Below are experts of layer 5 (counted from 0) of a mixture-of-experts language model. Rows are named router (the router's row for the expert), up (a neuron's input weights, with its number) and show model dimensions 0-111. Each number is 500 + 40 x the weight over its row's rms, rounded and kept within 0 to 999. Numbers have three digits each.
After each expert's rows: a language model's description of what the expert responds to. This comes from a sample of Wikipedia text that the model never trained on.

# expert 15
router:613424438494522433562555454437586435437494534539545527518489495521464475482497460469452511542468546533506524522506490440518560501567482545506545485458508529502449532486534502435459521482486498436467492500494485449533577479489481515517461488511524509518499508537496385563531372492479527505568566481467461502521461485557470506474509527486
up0:517383509389513448512572472502434557500560534550453506482568560484402497476434549492506508493499399485495466610541534471558462523524546466444532480507442534498486432483513480466553522413532507466516574506451503488509546520503521490529498509441513448525492444534508503554498438510522522493513510512463522488488503429450524531502471468531
up1:440501467469532395504449434464462453494503492484461438535517563606513471450508508498598461521458543424480449539491417408527466535503507478447540515531424529556483557443516533541514513443514456512426556491506447467511570452524538536528444459452545480415464521493508478450472498520461576504548495495485499468522445493518506538529464566444
up2:544498493463465403541425462502624466396515498514378490473508471457489436488480455533497569475532469525517481575578460497456513483542475507467552482492571539429532501471536442504516435555362455455481521452471517501517515557496493491494544458480527509526497510503576451544541505449497549465533480539479519527528449506553461522434512440464
up3:529533469498476538533469506530521490533434526509541558555501450465471533554540507498503490517498514487556503470519474489459463581482566529514539500465532553512549502497457514477444500515504519472477564499497471541467573594506585503415470554608493478443521542475455486492517518536494474526508476490505485551528435470500508447510465460537
up4:507469539468495440484465520476433523501456462492497495524454475518519496412577470501487447565526501550557520466453460500446586483503478510519477497469428581431493532431531489449505532429547493568448549544533494487508510620501501539557502488509551506484458542503514485401467475511465475514558444528474486416508531560508448439471428523450
up5:519475546483500474534538517482440465531508481472551459553491538522366613458538511444495554534521454442513498492548408473525553535497450533524541471474433476500390485441492526458578517449505539498403489486565486494481494504538557512479463525507468474571532462463458459482583501532487473476453508500460528490501445503424543512512455508506
up6:515523526456510541511539498474575491466572518511491524483557518504469464486433575562556510530440497467495506492519547459507573530490423503463517484447488531418500491571567494476456523509501534486439510465492506450505520439518469497498492492542521537506484489483491445546475480588505551539595509474530551436407457529577543472458461484455
up7:513488470522556498511500498456442438495576446522534478561412577559540442461452502404459577559491514480575509487534514494460488518487522454553487586507496512463384551499468482510481526559459517503522520492510410430553547505556478479495467474471533469557529488514516473527515471432498540490488579484406517523519452513542406467462562529498
up8:531518489541531431463516466465495508571456522540504543535483543499512512530425480480555461516521576524530535453572532532468512487509550547516570504456505473454461561489488491470489529453441558493513524477526453513462498433458483525495523490484478475542474494416531469526549540466446591528515462491509496508575553505594505490425538496485
It responds to: Opening pieces of words split into subwords, often before -ing/-ed/-ation, e.g. aff-irming, incorpor-ating, tr-agedies.

# expert 56
router:556415432487524464540580542389491459490582546547519505531464481517425525431513534445495505550466472514492493474524514507487454515479464468558521536486478512613565488452532512522487448470426453466458483512528442473507511478543501469518471517547501533498483490585476459553524496561430485427518581500491534541564462501569493508449529505523
up0:474497480516499456516542480526475519462562495482510543476545526451524494462505521506445535464479436510480506525497465485393473433499498445535532467518467429457569484573525520494482499547470560480525559433474514493534508463523521481545548497438453442530470461505489473547546543491506559474515544437447534506516457441518475478357512528496
up1:478530535531525509538504497428416482498516502533502528470583463520491483479522488503501530511535425454548462551538444448492545484502551554549493561515498458468508492477518472443485431511519521535503506477515491495494528579559534581588536459509537540439528446509452557559586371489504484438464504555517520478532481535501510447451460492483
up2:520484423498564503464504525429501514472492432462498486462433502540468554527465502525480542507497531461512497417519574501570480501488510462493554496480513488512491430474447525563501468484483438509516476494517515459507501505514403486522520485491543453486452505530440481487527522462526531495528501574443491439536494488576485529563489524509
up3:534475520534492506508553482482468510521515458502503475487558486496482575488509544408481435510538542562461516505487480543530506473457464576440434548497456467554535512538436500476500495538503463499499513567493484509456574496451522502496519426526513393500472499547442500486541531514514539486547626584484518430529488526458546537545436538526
up4:526425487523486519488581522465528446466548478533498540486449508532435502465500537469435495459459444498415468402543482485528484458509522527439467557476471475605515466428525496499494505492510478542467417526548544404512467522603517464580504578501477576520421479518475454543500590517466518494490421532428502500520564513504512610532502453537
up5:510489529471543523510503456454473580456483489538571465498580461520490456501475531426501452565522547436472558527495497485501542547487536506565530472470498554484481506458478531480514486443509471514507403460474554474512569418516490488458524507524480558437523476570510446487504425563446469487477491545543402547517561527452515553510532481472
up6:472508524462509518506436587496468464483582567501476521457498428459476530548503533510542504424456482502464516529454440482542527483508499477523533546518509446555518481441504523436510547551517497429445523467479502544489514460504465488513567453457483506504524444516444527441489465483520531558536473492459466489473450519481452439493492496517
up7:502496508526441569525510533502506467501495406568478568509531567556500491398483548448544480510495496524510494568589473472458471502466538474512467485496559467559494539480515449498464495536486501525503384514419498484529507503496558485468474492493439465508566505511466463500573501488480495506491575488440544535493501484495513493448555467518
up8:554441478449482533510527519471476496461479545456524501506519479494532510459478526493572482545486519472422442528432535482469487454498477503593525484506482507545479426498442492429537500453491471488437508457491453405413560444529509553495453427525489486484533511557438488513534498516447465391456499485481555577495496532539510493511520490518
It responds to: Descriptive adjectives and adjective-forming endings like important, difficult, silt-y, light-er, rect-angular, plus of and a before them.

# expert 55
router:512442476544463508539505510417502422461519484511480574510535499393454499477505420504530558510501508547463490467513496441445495596539468518525525496384497480551511505471532540513462483504483460480500529514510482527484551483516475506499456531500526501533407535516491481555546528539469538461557513499534461410516466517528591506449489445542
up0:574475530482449567504499529515503466478495449508471533502548527488496408507511467405532458513481510521443504509425489454495501547526445502517556426438488457557486514502498516487445541438468530484493499516498515460513501504502478494494535454491534517503448487533536552519492470503481586472494513435480576487503543433478558488480515504620
up1:519524463450504445495487480507477434527513515449481560484470491480540492558555509478495528502472502459530586477545514474493554555553475454576471582482620474466558529454451493494447487446511515488404446553504523512511523455499545540442509487506507486485516428537429514484587467473424507550526498454568470482546475492464500480514531465496
up2:468533439461513518494500549480477457365493501538523504477570495444483516534463511586556492496474514524543505503528558491544536488493512497460505480497445491545558460496514473472480464560459517534508482509486470528561531538479475455559520540499466504458557542515483438437486508574484564434537536517513475520549478484504583467450553513512
up3:524471575480442457512533468504542487530544503525519502442539543424425516494483561572489518524451540491474476474526478464527524605498511511457495512476438509399522479557482446456511498451529489486467536506500569387568491457514471531559428592448514502471424504548570495476454493480521528475465494553487536462467512474477515505473516510501
up4:450592489493473423477521506434502449443530485533494506528491566508474465486518493518528464490512527551547482460520538484479454477514511510528556611455555503551449515504548533494551584514494527552488483472550492428534560535550477531497546551538488534467493542404514537466515433511419529441501509464514501472448439571531477514444466506521
up5:467512468466422501574481537528453455434465459446517433525524458484537521477515459549473571571487477494443510461572520496468513526517540521522525538449537577534526487484492499529502536405447473481437532523544477518511489566472483494492544555485555482467517532526499436453513531503553424548465516440584502527530494442500604475562459522426
up6:493552551502437554533521550494469476451574415476589565549494464443449490460494443482529380513482494465528547492489451514558435536499490513519526465522554538587487492429425524481510483529501467493513554513490497413426511536460525458551480562524455481512496471546481563512506527473480537498495388474541446441481528471468506489539523534499
up7:476563498517491484543588550431508499496460509540450514457498458451451561529484485445533503466494528502426466490464445494537492418541560446519455434395520474464499519523551464476517482568497527465519520452502471425486543497539480447485591561467460457489451516461508520470542500537512602549511525558415404472530537560469522472521600476526
up8:544528517480490519470516480505520431443519490512542503485521500479516500494477469492542517510514510447551499473564560495586440505484466474503511473519483416541467465492506531441506479559514516466627537540580475508514518472546509437492593589511452539506511472520460438564454531587430557512504439488522504499506537513507519500475520482505
It responds to: Beginning pieces of place names, often foreign, after in, of or a colon, such as São, Hong, Cape, B-az-èga.

# expert 48
router:583443411541499480576568478470522456417552594521513531495509550473485509482539518486500581508508524497465540529513478412501512582599510480465497445490498538508504528487468467504486453476496422489513607508510534470494553498491480456596521548519544488493463498528544489553533509556521544467564533512510534448601477470559559521507461526480
up4:530510473529461538522485456477443510545481496498443526550476522536541539502509511503487529548492603494548476496401424435479407456512464573512531491518455573530519467495486513508531546428473564548524528507481528478454545488476478495549536499521549480552562500452456602501503525487533486483518565477522506499481533512494443497462444520493
up5:531454548460489525502521461508539556487505505535527460537471434395469443565527505521608520407496541507518417515526497496564465491476503419549515510505491518501531433501463470560448428500469457522530486508430525577531524520545489465533510484561471570550519557454481460534469547511551428476510522523407544510437539517491537505549514507537
up6:482560503519475524483485498470599464489533510535467469454532461572494426507537438560573479506505501504493509518523547499582504579514570472523410491581529512485516452482518462489474415465518542538585503450450589470446465557496513478480478477453572522486437523503534474531481556492513482466509531464552549492520507510539502538479462496461
up7:548535480433536499606563471531556562432542447435390578470577470536484535518541480524470485541471494457487475505488521527581526501576494513588521565538477503537488427477469518496525490563468493510455508492522459440492462507492524563460458483560543576448479532593496483473487474579539520521462536475545466487521480468447500524488491421534
up8:539524522566497515526558544504532449447498473521517499439537524510467490515560529560548536489484556557536549490455516574454501493560470503554533536504491605512531515479493540560472526516508480560517497559479468471487545517457539554440527564460530470522501548522558499542484562496511537528566578505537480483508504541481521529542491546439
up9:558561464491452535532544533470459439513530470548485478502545543514448496476458481462441432468556508497495456512498500506484467510540519497503515472494545556498531565505485453474506520474545545433506522452531487557554599486478556476553490482526509447450465515478571475492529459546482540548583501505529496494509520451436502604516502494476
up10:532476509534563502490446492461481558417507602492540536463489586491447551436423510567503584532516463536521464459515498439589465500576508534501430444504491467536482524483489420479484466526432540529506527479493426484533555534462460438521470456529519482520556468414516470530513543473512503444554567511514426435548465456558558496487540554472
up11:502465479578425560537519491531514462449460532578498486469501490519517527537552438458528545479461524483472463549555508507495524500421585414485495494526461542500514461496560497567573511536510482502485492472511585453444452468503507455500492468462542547447451489595509515515507462510454574524486516509520492461580478515478517543517494524463
up12:500491518532514523480526463551507487451486464500453527565429466529462448524490478440526548534516550528508393505519468584563502523443530545499501486469581495510523444530472511499562492461539534516530488553452505516435534523586507489455428440452508542535476426447488484515471572450482522527569536566484483522509505453483498570523605474544
It responds to: Periods ending sentences, often combined with a closing quote or parenthesis such as )., ".; also paragraph line breaks after them.

# expert 38
router:556428498538463481591611513479484422484493492506514532524542476448465479510490522506499545484482519466521533523544451456476443512511450465502524479394467531521528539513484478507518514531472420484494524484540517491452580462526463521542466524482467486504448459551474483498504440571503498458502547497522495416570486471538493422557460484559
up1:487597476495489466520514504488508445526521389516557472494506464484497539583509568551475570486518552493489498442529462514557547532484499492441448487502470539593428455457450556524574568552526474488502530476478467529481460471540463502569466524465469531520506450470494494527538465528478516436447466501477575516509517485462570509469482516556
up2:473484491397508519448456485552409510481504497479464526508476450484543497538460513557542545570551459551491506453554486495483399521593558435464527559521482541441543503414520528477516463485502470442541549605482465492547532499538499504446549539497530453504521432591423493558469529510503481478499450534505537538534442510488499508513502542521
up3:556500537431569522498455468524513508519469514562447521477527468527522471513491455506478491570486550527524519574477536500554425533486589543511456447438431497472391481462487540457502420491573426496540488441458490504508505478488505505506479553413496469517501482549505531420434529532425546528486436479464530485516499537519571465462534525556
up4:534509481507497497468480426522455494516490500553504492535436522502492444513481471506430450446524518503473529472481547513509518511549499514391568508495404502509573486506413562501469527456520551509559481472579471444548517537530474456532490410501520564482492585510507466588436544477506454523512519528478578496481556548522448431486481451534
up5:496463487519573412464595463456545446463513487441542415495502485605509462506576547486536501467452451505577484471496508491461533511525473492507423488455500567506508435527469536479486500495475527553485479456490518571432525436497540504542487515455508597460469523532480496470491422618470521566493506432476547424487534536532497523477490486486
up6:535496476510486448544592484466554474556455549484466462498461552487499469407525567537438511534489416497500469529547510571469557526440541552527454480472516513545444468578512507470486463506569476483458531534473511498470513535579512564512521535485488499560479560498511509494468416589483525503456507481480526424490475532515566579502449539513
up7:471523459489469470494546533477478504535489449522485450475472550516478434508511518501442480532488466514487559509486461567470519547555505493548583459418521504499453546557521510587500483518494495491547540457468487471459512493520528494450459536564478511455503483590505448540543476503498463533461499512445444456447519488434521477536433521457
up8:489504470547524466528506525485501517521527461418475513545470506484543504523475489462452469476486566516501483429527493518499435533535523544565476527471480452545482555483468437542595514454478426500603488507536546577431418492538590522426434505519502492503525513527464512553453449512467457437482480408478481484542591535591516485439510546516
up9:465505520474577425514476504490526533534462442480591524487443519517471448477472539528515493458426467573505494507532526507524620564568442464492502496446477514506471555493484506499407593469467451469484501516494528424483502474531547462477508510446516562562444543469439509441510523509491503460396554503521577517520481520547498547496591529495
It responds to: Initial capital or first pieces of personal names, especially surnames after a first name in sports rosters: Wal-ton, P-eralta, Hed-rick.

# expert 25
router:581386482494541479534479499421493408422482504458493531504497494454465494503525503502505576500529483556480473484534560424456447573571490511515502543485469519528469593497536538517467509488486486489500517489509510483490564531545477504473464543495553516513456500532505475556501499563440525461517489501577449496508490507554589539454445466506
up4:575446472442483414480445490535462496510432594465499483490461455538493484537475465581540510488447479509518554520503474480485529539421533515570444464585569513532454531488508419492471489454541462462531567502545533479457558454522539537498433464553523488519543548438462449558476509490454512479524461521543451444562507540522578472488442503512
up5:553510524519474459502478496477468484469528491452482487455536458527455488542507495411526587520520461473533439471590575471479494485534508490517541584482484544567474555519510470542503455496501521453453491520522499408557526506475518451451484581498464522516505608464417535461478493493526494476501473501556485524478506457514478471582485436528
up6:468513509510471544505456441469493499551529557491461500498492510480454470526490515550449525500514506507538620455492517460498520509495546481506404490511544486532509501409487467443525488492466575427552468467558465487540499592499468441427471592534553477499522497492569535539543485534523558475513563498479522524461570487529517565481564501497
up7:478471514539476493547517563465498464484480535479450441414537524459507424533471506462529572509542523533511481518455565421499577500522584534481475535497536519513501537529501501500454526523545526479479530578553491546521511557491512475489528518516502570491473533488515502502517452594548569488446562507475516508518528462475596512439435431548
up8:459497494474511464498449479468503453517483540492524552484421502483530535494444571503544500451424478519492464470522515467509463523476472534527538559542521509520457518489468634483500494577507517488495444518543565487536475459505521477477553495389483467512559429527520479494520475582533451563536560476566498528484510495487488513483463484505
up9:509473450451499497500455545537467450401537487477499560495536521422518530532433456437487525563538494498471464445525505525528473471497485483467490423504518521509570544518517500503549402610500495526568500515522466463448536485517504600460531577503505484559528527508470513416598543532537495426520478467491450519510513538586484529488467472464
up10:515490494495497397462516543417397525474506476410485530527577540440500419462532526479496464495550498540474520499514520471534427449548462483460528532486457483513486511544505532602421489506452446548501454456534546485485567495504442493495515515443492517541535564499530515477454476542553525510521471508521481487488448542562532451513429426476
up11:485496461419544490476558451466542502511484508525412516565490520451533499555520503519501485563508513573574501502550580530503609521469565501527508509484459477476522469440552475501461524513499543446476500496558572371479558515554485533509481551548495506561481464562456482502548466461447536464565468521517502460571438526568471493496525482486
up12:454425509549511506560508579491559468469470485556454491508529450480451501536507506525499527515610512511516450410523524482466466486544513493484501555460465573494487577554462520530500490533490485556469504547505455471515536633499453511519518510501539584484459465424501493517511484571468464448495516528558510575456521532476522543450476584514
It responds to: Later pieces of city and place names in lists and sports rosters, such as Rush-den, Orange-burg, Los Angeles, Tokyo.

# expert 50
router:577449473531511485605510433487535475439519487511506501525506464458469468501504506447534550476520518588446528458486487399465461589525515492523522511469506516504540472516523558516517560487434457429521508489533549458478550483493470511485492526467478482549480415471556456573559419513446462505538493476542535443487452489524546493524553441548
up0:598497491562522434510579503618541508521562515485450528461510547507578501499548548443453459494455507455521520530496476470564526545529520533489440545485537532479594531476550497495488605512589486483556459464514524472532484534521497528431530505459485512451437522453520474512517508556492461491465545489534469435483575494454542545529556439509
up1:554437428454581528505506419557473491467549470551439406506474536480494541558556526481466495505452505477508480492495501564497493490490483513498494456496510456466479457515400525484502459468564509548442462550474508472483546445434487518491529540504530451480473477500563498465524494454433521501539468425480561480475458482482497507567472591482
up2:442499542590508501565503536407464461508491517522531557493514447511536472483508553438531491507399512485462384471463490514493502577486481459526488448487426476489446494629456434509467521487489459480496493530522544555584495495505544523490456507502514457496512427477525449544477547587528451447522525506476522555511504521506519524509473435542
up3:506506536562506550562494498546495498477474526598577509475486486478401470563508531452437573612494467573486486563459492452432464463515503475476583479465553495519554459502519488516469549470442408395457498491500514483529525492499520543487515525521493518526531473412554462489421431497517471556491488541519493473422528539454512502550514524525
up4:563535511488530495569534440407448497480541466536515505479473470490452540476559495507576517458536537524466478472527452450459515524485503502510432574507496507452518525527502506472491485516525508505490489492505538578451538483480482556483542467513463503479525487495434469513512454558472487490507467438504552458483444539542416508452479507515
up5:538484435507535478557553459459486525454569543484540450444534443416462544546521556481557489505462475502515427422550544427443470451475450445479503538508481516540542498495458414495517423471488510512471475477459421557478496457477557570450611509501523413480500507490496577390558462506505460548524514526479512467456495526528435450467458434475
up6:478590515470487541506487461542491514484489509599520453485479493484472464499478524451516429570506490454506507528474418505405517552546479480505518452371471486498506462588483580507498510496511456459500597478562493440521513444528482531470436463505428491585472465400493531486541516568519511480493478493491484469434507545544522526487525389572
up7:521498469523507539515499490472536557509512472563409474473539523475517506523500561511493445508484461436524518531510482440471474459526450494461497526523410508535500477529466542459471551484505500421528512448470527535496633511567481541465519542480460520467431484484494432493458512503421473509489563467518542523465476548513503509491492471549
up8:518438547461512548558471507492529519512555489503546468539500504594453479494416576475492491477485492546449531501543502438414488510455490468558464526545526433497429420482500478533461520516543523453550517494483516470509519448422567527503474480481460526520542446554537467572495460508478479479483509498494525528474518528512567491470534496478
It responds to: Commas, and, but, including and phrases like for example or the second time that link clauses, plus line breaks after headings.

# expert 43
router:605443510492516470557500453473449463480549545519551545613506534457415511499526460496502595523487557576487466492503440461465476502472468476508540538442432521494527545537501523541509492530526464475460517530484497481469570493556497505546517501556475514467463521568476452504592471509455538455568581508498479440534516528561574494470531508527
up0:479479524520535495524547429430462463499470472485459562419546486487443454511461434515448479511531513594459436549504440448429442464520495442544516519444459461553530546509467413466447446604457562514481477484545551561482609477527492455524523482529491579469509578533434449468509490459462525501560493493502505457455493548471521520473510508526
up1:544468438529534548393467464493486474472545507495466481510538523472494494520461413467429491458498484527549511531459510539440505516517495519494533420518520500572559541558550508477489484534420554545459490528496458503494477524517513472529495484574497486512579493455489489501497476507513498495471486461485651546443463523527507475480503497521
up2:554502480549487464448517444527374454529496538476474455511527544458516460441513446503561446455384490500483467493470486521518618437467473517535494455528519601535492505462488482481445514473461501554440461499515554515443571469524525499540543526501473505469426457540497546471524528471509406434529439514521527566582511532482549490510498566487
up3:517549489522434509464512515521472447567549486459498503524494514554520391422414490543576559513464566436555508570471517480523437579494490527433425463520525514491504534585483513504467461503503494490463513515482520503496542515561472511536503546505510512501481492499580528488464498441533575466533479456492434481469492475536492472466466508537
up4:534446486497489525551476470432460529436576620490461553509382506488508526504533465531414539539556512563471593494468448562519511464513496500486527508535535535525497568484541506497505496494492492568474490574463497464497473451504569495497590477482481439536490500476520491430543401509585463527562526533526477481505514564467567509455548520500
up5:572466461522503519529579471541541548477595490465556554564505471475468508489518571414519524530513525565484563562522521469490454500515478485528509457528545433539458546477491477464470533522422494449465482482531460522567489455462556560525515564492502487535549470541447496537504477521501467497446513507486471443505436459543516454456531560559
up6:549494525449496459504519454474490494471553530459498564527528498496506536550523528518493512478474507496480453517459527506412471509564431393461522482577504527592538525560467507467430480533443503453471540513564532453483513508551489497490440483451473502454476532475505508452483531507449517436517510581512525497523437496463553518526470517567
up7:565501429540516502478539536488467499496533514542513511457498517479472378503464560518487549549427505509486494506482497458474452493491525485437554538454525481505538519503519499551545542533559546426513579483502475497417565450552530522480489528519442520463501425539522474476549406578501532541537516470532503471519491514468456564482485454511
up8:609455528491544512574517455456425507542485581490520522571533465426438588484448498421454577531473535493533483482563532517503373505513511474528492496525502530490483481556541506500421470516503522516474480473524463501474553486528521490511480494444429502565501528518449498549602467524495492498462496505462506518470556435481511495520510452498
It responds to: Counting and quantity words before plural nouns, such as two, three, several, many, various, other, some.

# expert 39
router:578407496505488461561539435461545439411593538464520505473541514419519440439480552531459511541447537448421540491510476433480469544530486513519537535374480518568544585469460464459513570511469479407441477501507520498529601456477452537505468497535584506520472517467503362529493497537523477532515527528511453469537456497504579461478470499543
up0:504504494482494478532508409561435517499507450494486453569459487463514533526521513428456423482427485494421536501538508524434417483570455538450505546494571577509451551494520533498499537502428482526517468471494447460416470445464531506449572498456443483499468555499516549513568557496598488504502499578503429491423449479493458478518432565475
up1:566498578523519483539494457511552452476530444465493526425532533502500436428433515437447521563460481525477540530536533439546521532522518464468515500585463575541490517564474450488410497509558539439466465481521542508497519458475481570491523547507546518511515489457515497492525514455580450440512526479542478489431556494523473452520519506573
up2:514528557553532544524534504533580502463518423529515462441457452529543493430533559535500545534515502484523534448535506519508518570580548590533515469464542413558525539512479499433514572472470528513496494518525510485428531518530488502538504481493495493464486535506500482449532440530405471483500513466478517521513454504538485541546492511505
up3:582504515438532422537555500556493442437567470469486518495505524531500433505506506491487475494481478470428556504455471458538466526420453544456520584470490526525487513589477492506452542533519494531514458445503539443554528495513459518480466459439453486423513541521513510485491525461471407510485489480484444485492548497501580539499474384521
up4:526603427502408510486483560485554452550489514470572468543530574548475519496537571528456476547485481535489426483502479491503518458559494519440467480506541512462496498467518451475456483494422551453475518554526572523456477508534445528493534502474522558508520501547513505446514512505483435490482523535450492479476530470521470503512507518522
up5:413516502533462540569529455446536526558513484504454483523556418476514526548516520491521486466510506540541503531533485497461474475538507515496493587439623492446529478461488550524464481524500490481415456557529466472443481474474543437501503522507607499551551492479493436502470476503599479513471531492476476457598506443507528492515536449405
up6:541433532533401534522409516471539536487584500391525498465475507463441449455494469546524496439500480470499548445484546509581397457547452455479469542507453522479512511498523541440461463594457486557491566481503552506463547466429528547521569475504472491530529475529527446482480517531542490513568467512509510515517492535418453421466522518506
up7:499491526451540508539570518510447485441509460505504537473554532469514559475481527525454477492417536533472471540510519517513510581501498460418493469445501433512460517583554476484525470500534455503518527485564530493475582450440492543493493484472496444411507477557490500510511563561476533499530528537546471459522568473473451502582487477544
up8:456476464517464443534527541499438520508532541526471490506498484502521465500476459562483540545497457512508542575561527491526448564569514479580512454589499490515524545570516524517508487454522598439448434499529569461526468509498497454559535465551504570467455533531474506423529539428474440511519534416515427444538466513469511394478506494526
It responds to: Field names and column headers in infoboxes, lists and tables, before a colon or pipe, e.g. Founded:, Kingdom:, Apps, Label.

# expert 18
router:507480466510513466524576501448473448464509583506558577520494473510464509519557525513507574506546507549475513514569441441486540489552468499497568545495444492545547523436465519535496516456435360483510519516488519465476607487523475510553481517555530502562449497431528401546574462501444499405594548476506487454571491487493544521517505464495
up19:464503503564368494452548530483458551552489488493458431477450547517437435463498488502528476548529596506474501438532508547459536468560511439519445483515421490553582510488483516500539529450538433506445456574475464479516520444448523494515488519537487462577510441536527483497430542507433534516546601472577497503589457552437507496481409489473
up20:532497481520494496539430514447477505507446494523559488513515506527523486460515544420479450585450613468517488517517451494576387500587472480447489482498490508514464442481546560448553537468438487493525483450475523496565527529509516491448462449535511446551587544472522479524499480456442513517553481493470477482483583479495481489573531524542
up21:535552516544507438483581534473491490505548491529534503570456522504529527497409497505549525482530506543443508596439442419470462502468502481487574506449455448526479503544561484503466487536506518490498478512537528419466565524470534485508537478451565539492470523513497501447473485513466408460520534477512477540538520433504595486462480456517
up22:539481523483548411457522484527485439544470486497454497506539544516516477551507466426491492542531498494521519523506537508500562489484444492537583466493479434520523481452504440454502521519476483520500457483513493532426568478451474501492522468539484534455488535387483503466487500477490456500589520416527484550507507475535513479516555412566
up23:445442513542540545518479489487468469520528485458539513533444477492482446568460479475422497518491506526565507473507541467531434508551507491489479531501539457450500540427486564510525561449428492550485478477492490503523537555499532455489468494461481530410553584512582517567543539435453536522483515490497458512519524539551569438542517541451
up24:530480509445453446501496506445492517569530536515555529435493404530510494512531476483590468500519548529459541485513469452558431474531481460551462516500468470537518561450518463476498489520568493411473435472493549501425568523436493539548497537491466441496485487472533437498558432549500522541590468490524522495489490498458437557542503448511
up25:477513522508463500502499543442585549516448554484541512488445516523484515491405555427509502568493467556527516532541475499539445458486573425466542485441482496586475514523475517465489498507482495464549473505561500505521567567491441478501516522494415504516450540503502440427550508459514422480477498499494565567420489503500527589501561461506
up26:418495484575542494513505490452441479461467503490517489439431454519464469515455541476447496507499493477555445478508571539552491505483558499533530550498421452550539562494508543514475567506529572529474444460533477540517523517523436507496499481536582476512493468476423432552575523554468505478604478497495465494491531490494534469520510504527
up27:501523501495489537502515496436455484513534584519506490505493475514469461452569458481468536512474521521507493521622409545466498502526490425435512501528460492496513542493446524501495501473486432454452527541456571466462543530515517508586498541517527466562469514446552499535498511455456496457543577478493472418487501505419472489558487529467
It responds to: Pipe separators inside number-heavy table rows (sports statistics, election results), table divider rows, and sentence-final periods before the next sentence.

# expert 54
router:587440469465474459532564507456529429433531468489504483476501502468491477486535515496501511509497536567502530515498477420445569519541480475511484472483446480488516593497438522448473564469513444479370520545461530506514631503585469481539490547504519541511497473522527482522537514531476566489594531478573490514519552487533514466538450507523
up0:483542493443440473518485517541514545509505486522519577490544521582486451506489531489542506519497476489450517544463510505531454493510433533487441520526483584500476518487548549540507449476545487507399472544475564454510583523529566484499538517468587533560471419542522470467516567481480467496475468422576508455494518570490516485476490453496
up1:511565538488497473462516465462470494555548489558538529537447459574499500485450427430487512518499501550504508478427455481454494490531554525486550471539457475547509488444557562382468550435480462506449446541445533521491502498551424481498509510552462476474480428450455453490482532485500553459531466478444491554522534498524485494494553574512
up2:516500508468486488486546378503477438523473478518547548562429479479506474481491517560592518509638516467527442437591471472531468462549518479528513548514509472508510516498448531460537559527548525547447525552459471507562538477540558572542523443551546481488476451487524618449455505506467515474525491499507406515508582528497497549567555482439
up3:431508440551483524508525427470436418449499541489449515449535529425490448495495480482605472541528508500514486479539534488455549504504508454545504569510530410470481534458527478491511502501517457541437526497428562536497541480457448483553508519516529458503575487512544492554504578523485506470578570469517541499483456537501472482497453508567
up4:537433457439518547473549490446494486603449524461553458576543530508485588492514511430532465542518471511494495523568446456535541504544492453516469480458471504440481473495518450435494457493492506450427524535481558517515557559507559473512534551435502466499543518503536490455554449492534488473440435491518455476511543504571479410502532576512
up5:526530485510542536489497447523505471539511496470557504445534551489498502452521571438485435545513505557480472530468463441486483454489493500516441452504466527560470570527506491560497540456486451468489555577534492507390532506458520460476458546489566444470563498573517508459488571491521467483616470518477557457477506492461556482426497526449
up6:502529506549491487490461433510514467523536553497506497460497485503529451535557463514468542500504499494536516418517485497478524440515548524543440465458452486498526540488490560457473542500452525434524434517577531440531528511532526441555499593544526498492475492442516553488527484514491553490548511528415493482420499406475575562451557529518
up7:547483470518540518514481461460445445538520548487505510486473542538496561540433553444479492488530461553585562481480555519457569494467534463485470548535458540542530506470539513500515499528538516569481502548557516487516551520482516492567466497553495399498508508489575572525514598504475502505454552530437533517496535500501515553472500559496
up8:533499509402570481530463545551462545565516467531515503518563481501513512509474523433568514448478497504482490484551532486477554484483533477526463494506515545492483568506500448522445464455528450515501494517497504492445548481477529555452562488452567480509507487521486468514494457553530485524525505544503472463548478458519445500474447545518
It responds to: Final words of proper names of institutions and media, such as Records, Association, Institute, Times, Globe, University.

# expert 40
router:565411453459463525545514500509509484485497564456525557508496558430467480463513495448539568491504566502478560501486450451497459497544519534464504407456455528545563550507530494528533576411439424441471502482489469543519596481516510514548481517498534512501503493491523417562535447538492556504565470529526491501493524494516536476508501475544
up1:431477498527485505553526510486502538457560504512433422474527499483475568513438513492424505489477509495469464549503483519527466524436496440439474387506506451516487503492577442483500554537502440498540533489490507494548581487528448513526450504484473521451434520451514523527529439475562538506552490496581510451477412451448558535473483458538
up2:473480469542529591491452548498555496496559581524500553486495465472486509520506468552475512474488477473436458538502616466477525469531449505558488494527509465503500488490478528482502447495470540514480503493423503560575558542548462503507507500580507508525494486486543432465507467519479524568487583472435513499504494495547428497600553463591
up3:491597590455522413476481457524543516552510466504462515523495515424534486451506455555484470538396503535447489522507514548464460494504510529490521484534504474508456516471527477468508563409468532500578502468510562545471570496439477499523483518537520557463400479441546459513466555501540465522536509541468480518463510472478551492479468558488
up4:479459436555457459466487460522474454486584516407516483482551492520541455464504476630529474576529470504492515485505496406557449439530483429523452480389467458516524466432470544528537471519443490456543488488584590474534478490497496466533502516476521516498526425447510467528416532467544502528495526503532486496517468450516456524495520506492
up5:513442502498407503508482461479467461507430565492399506433559501498514470508457484569505467513475462484433501559496417503518482535496446422561437513557498502448491470504467539489538469530527426531444487534459538492495521555552551526509512498436546465506452513535481522461501545547478452558557487522470439455541545510454527441582493456482
up6:479469402496566480544463502487534511485551596493491523595513483504566584448529460529561582484475495490504524447541526478503494463447471474483487580526503509478591471484551501514453546453533486486535554504545478463486490472451550563533533424509538542442515476449456511538498451520542524486558495470497455464486513477511412433537497466518
up7:518515456580603513581537507520515502406482495465484491567532458456516405519501562547534545498494535455488551501518466519490501522514489482526537428457468545553517516543442515539436522492497482452491544559465428565553502572445546478446523510499472489468454520451581473467484554459444526498569423545520485544485532426534456551508544494526
up8:566452530523468493556507481551461430471449484509564497516549456455600483451503487565504576521574591442528499495532488449459457424550532515536506463540519523534421526469445551553499478500560436493507501473480494568504509502494593530493434425520464493460486479489514537493515480508487481490498448467484424499484591480514542461535469456489
up9:485470571483562514533483447553430462518485554521534558484469520508446478524500529485508530502458511486461532525450452528574530511544515473484481516503405509523490501491555435447500559527505502409518460495439515512450569547528504469484443512496547512508475482468544477536530538530457449500558405476478563539478474540468550474505548511483
It responds to: Plural or abstract nouns ending a phrase, especially in academic or government names, such as Studies, Sciences, Industries, services.